config = dict(
    num_hidden_layers=9,
    hidden_size=320,
    n_experts=32,
    experts_per_token=2,
    d_expert=96,
    d_shared_expert=0,
    hidden_act='bilinear',
    moe_layers=[0, 1, 2, 3, 4, 5, 6, 7, 8],
    router_score='sigmoid',
    normalize_top_k=True,
    routed_scale=1.0,
    balance_loss=0.000982,
    balance_bias=True,
    init_std_router=0.00781,
    lr_router=0.00059,
    vocab_size=2048,
    norm='rmsnorm',
    norm_eps=1e-05,
    tie_word_embeddings='early',
    optimizer='soap_variant',
    learning_rate=0.00354,
    beta1=0.95,
    beta2=0.98,
    max_grad_norm=2.0,
    batch_tokens=[32768, 65536, 131072],
    max_seq_len=2048,
    train_tokens=250000000,
    max_steps=3936,
    dataset='wikipedia_en',
)
Below are experts of layer 5 (counted from 0) of a mixture-of-experts language model. Rows are named router (the router's row for the expert) and show model dimensions 192-255. Each number is 500 + 40 x the weight over its row's rms, rounded and kept within 0 to 999. Numbers have three digits each.
After each expert's rows: a language model's description of what the expert responds to. This comes from a sample of Wikipedia text that the model never trained on.

# expert 30
router:539482512433517481555525506564590485442494512502508516513523436552551486448444565457596558482458486410487578480468561486495458484508473512462543466512487513549548514511508580537570501557517522
It responds to: First pieces of lowercase words after articles or spaces, such as f in falling, st in mainstream, re in residential, con.

# expert 9
router:530464460495472501579522502499582541469487498453475553478542424497510528390464540502487510495402552475512581456435508498518422528497455516498543515518494518525491515525510535491467554497473520
It responds to: Single capital letters opening a word or abbreviation, especially country and team codes in tables, such as ITA, USA, COVID, Since.

# expert 4
router:470545482475494534550527532548541507469531467487480553465521499478569499505494552462514508481511494444471553376498517530521471572530472437483591527511533507459527419513492524491492548499456512
It responds to: Short vowel-final pieces (o, a, i, to, na) inside words, especially foreign names and places, as in Ital|o|z, Guana|juato, Athabas|ca.

# expert 28
router:489448539455530533493531515504529538486451414500527514436539422521540548390476612506530503538442443478494553505451478481527494500564486451494472480525511566469479446515487478542429527531466507
It responds to: Bare space tokens, such as the gap before a following word or an empty table cell, plus short word-start pieces like f, b, st, p, par.

# expert 17
router:559546471397551542490508525552503514502500433504448559541554456546619489465484548541491534459472468449484544475469480509497412548542483523452459536472521448476553501500505480515541508487469507
It responds to: Hyphens in compounds and list-item dashes after line breaks, plus mid-word consonant pieces like pp, mb, ff, c in Succeeded, Embraces.

# expert 13
router:528459515471556500519488530618483533494511538469449548477503476513567564482461524453525542489428528471487525475504527472504429506527512430478450483514548471486484477521445471535502525567509508
It responds to: Name words and name pieces for people and places, such as John, William, York, -shire, -ton, -ville, Pey|ton, Berl|in.

# expert 26
router:512502579478562455515537523595577555520507504459480542460526492451528469413500569535497504449464476446464574472475517465539450483512460457449575511483500538463557455538446501476512533491511510
It responds to: Word endings like ed, ing, ated, ly, ical completing verbs and adjectives, and past participles like made, used, released, buried.

# expert 0
router:515517493485521492482563495544537481479444447414519511490502495481522459455508615473515582536473547477422541427504548436562516528531502491478565490533492463504531478492471549510504532532455538
It responds to: Standalone small numbers and digits in table cells and scores, such as | 0 |, | 3 |, 4.62, 11,273.

# expert 10
router:506462520486494502544537505541535520461443437465468522487516479531574518455444542507494441517467535437521551464490544517529491456520505473404521538533493523509557478436504518542547564512435523
It responds to: Articles, copulas and auxiliaries after a subject or verb (a, an, is, was, were, has, been), plus opening parentheses and quotation marks.

# expert 5
router:501485449471516519501560481540494494456430508499519596508536514491501486430471549480510503496445531452468599435444566480525469484532475509456530532473588500470497523457466521490544493502497519
It responds to: Word-initial capitalized first pieces of place and person names, such as Pa, Mi, Mar, La, Con, Port, often after commas, colons or pipes.

# expert 21
router:557514488460462489502542487551523550485485498517482520464551518513506501405434531542487525453408572472482561443469572535502490512576464515458465516528494569524554521493477501515499536528448559
It responds to: Full stops, colons, semicolons and line breaks ending sentences or table rows, plus clause links like but, while, because, However.

# expert 1
router:512509489397506506548552516550573536534477434497495568536541478472504531460432579496489532479475476430447527484484499488529446564589492516456503536489462571514516468457500535563543511562506520
It responds to: Word-internal fragments ending in or built on t, mostly mid-word before suffixes, as in cult|ural, le|t|ter, Archite|ct|ure, qu|it.

# expert 8
router:557510514480456521469553543537544500465460499507488502515562429488565541451457584505477510457478540469467531427456590472442489478560510476472506507523601565491497456562504519496561465556462494
It responds to: Month names and date parts in biographies and tables, such as November, May, 19, plus commas and pipes near dates and birth years.

# expert 27
router:493494491482494542538491470540527515441425472464455541496506421528500490501442549490554512498442494401450511484443495493516484518528468474458523497532602510444508441517538534490520506535447499
It responds to: Final pieces of place names, surnames and Latin species names, such as ana, ta, Africa, ville, Kansas, Wilson.

# expert 29
router:563505552472509488494544476554564485450510489493474462488495501534507496432486579470472522425532519462469508452533526459475527498501507510490459464490584526479455533481423491475524472537432519
It responds to: Function words after a noun or verb, such as of, to, and, with, by, at, from, followed by articles.

# expert 14
router:557463527458492457456519521483523529484448496423461504490535421504569490500487528582536519491423518487386593447476509511430442480545459500447507527490512511450554446540492541499506558540474461
It responds to: Arabic, Chinese and accented letters, LaTeX backslashes, dollar signs, and score or number pieces in tables, plus words like National, World.

# expert 19
router:498527519408468512542544500539561486485485520432371533437542488567496520461443586494469514507469501422506540421443544533526465492488495442466410511500576493468551496485480483502473500480475501
It responds to: Inner stem pieces of Latinate words before suffixes like -ed, -ation, -ing, as in assim|il|ated, unappre|ci|ated, unava|il|able, contin|u|ation.

# expert 31
router:504451473468514479558587499530517466523510430456483552489532514509525539428503564531464483499505501459478500484450512521505426526552513523460528492452549504490501512514474510506510564520494472
It responds to: Line breaks, closing parentheses, periods, heading equals signs and table pipes at the ends of lines, headings and table rows.

# expert 2
router:556472508461531467527585569527521503459464481508455479482608499463559503443480576520460468421469513476522527519443540526519476458503454457384477574536499510479503447528473454515513528571436531
It responds to: Mid-word pieces containing r or l, like er, re, ri, or, le, ra, inside names and words: S-er-ies, Mad-ri-d, St-or-y.

# expert 22
router:478483502488459518502565492553550502441434487498459566494492500506522511446481544480508504539439558389439486480518521506510441516570504457484491551482486504422486471533468486496524520522464495
It responds to: Noun-final suffixes (s, ation, ment, ity, ies) and institution nouns like University, School, County, League, Assemb|ly, before of or commas.

# expert 23
router:512515485429462546503565499543563511431463493457497550448523406474539530414514556545519499427531528414477543489444532471483443510583519465460536525527525492497554450514480472554536446558513538
It responds to: Pipe cells in Markdown tables of sports and election results, plus semicolons, colons, slashes and header rule rows.

# expert 6
router:463488489518550526529569499512481507504452478463478505462522463483540493475491524478528539526479459464416524428441538504523480510516470528472547513521581539441557462496455583510472534572467463
It responds to: Function words the, in, and, and commas that end a phrase, as in "in the family", "season, Corbin", "1862, and".

# expert 20
router:550483436478517469542597495538536523489486479531525594444517452470544477420531563493485500461482495484425549455483544480501483513536561489478503475496496556477504467559457548499446523491453492
It responds to: Lowercase word-start pieces and prefixes like re, de, ex, pre, com, dis, and name particles like de la, del, apostrophes.

# expert 18
router:545491415470505437509521515515522467519488493435475527471557447500546556429478554483568504505498577423413559499421481482516498519496515513482473478486526471461604513529444553474492469518471471
It responds to: Word-start pieces of names and scientific terms like Ch, Al, North, plus inner syllables such as am in Cerambycidae.

# expert 16
router:520502514501512513467521453543507475469471504498480553428541467491502511415445545501469477468449451434464567442474504459488441510521462473488475572514544535497514472546515561482493493511526524
It responds to: Subject pronouns he, she, it, who, which, and word-initial pieces spelled like them or capitalized onsets (Co, Ha, she|lters, he|art).

# expert 11
router:508490525438538552496542489533545466485416492479442585503583483485486462494543575520510521440477480482448532497491513525490499508473532505439548457537581575412494505502489515444539533543506532
It responds to: Short mid-word pieces, especially u, en, co, gra, ge, ni, within foreign or rarer words like co-u-rier, do-u-jinshi, Y-u-catán.

# expert 3
router:460474532413519456551522515557473525456466465476513533451621521514542546455500583499468518504470558534413600418477475473517525444533473530514456506532517508433488529498492518582531445543515478
It responds to: Lowercase word pieces inside or right after a word's start, like n in Renovated, al in Correctional, g in Bagley.

# expert 25
router:506496435474484549506520519511514473528442408460485528433577525560554515430490544481484495475471483450515542443460461517486481552602528500495511470528489467438525547497491547430442563516462539
It responds to: Mostly the letter s as plural, possessive or mid-word piece (Inn|s, red|s|hift, deci|s|ion), plus d, w, es.

# expert 7
router:485450517479498554569490449605513487534502476468497488532551406523497467450439580489477471439423520469479527453477537514530524469516511508484469489522510518442527462492530476516483528535457495
It responds to: Tokens in demographic and infobox text: population, %, km, Total, °, and words in census sentences such as had a population of.

# expert 15
router:570502555489484528567535540582484470447453474519526505514575509492598518474505580518531465506483514476526598463515536494483472502566502503511547455492520552478545530553492490506490477510409461
It responds to: Word pieces after heading marks (==See also==, ===Season===) and stems like li, us, tri inside words such as unlike, wildlife, custody.

# expert 24
router:525522563467541513483523524534513505445497497485459609483587455531518564455464559486505550496472497455438519477426459575467462491555553455432499524495525503391577483493528495496548538540491536
It responds to: Possessives and function words after verbs or as, such as his debut, as part of, one of its, assigned.

# expert 12
router:526504488464519498539488533508545499500422527485489498498526424500543523428509589491499495486429519490515535383426539529494475501522423485487521494517584570447538485571449491487528589571500507
It responds to: Year pieces and trailing digit groups of larger numbers, such as 19 in 1935, 84 in 1584, 00 in CRJ900.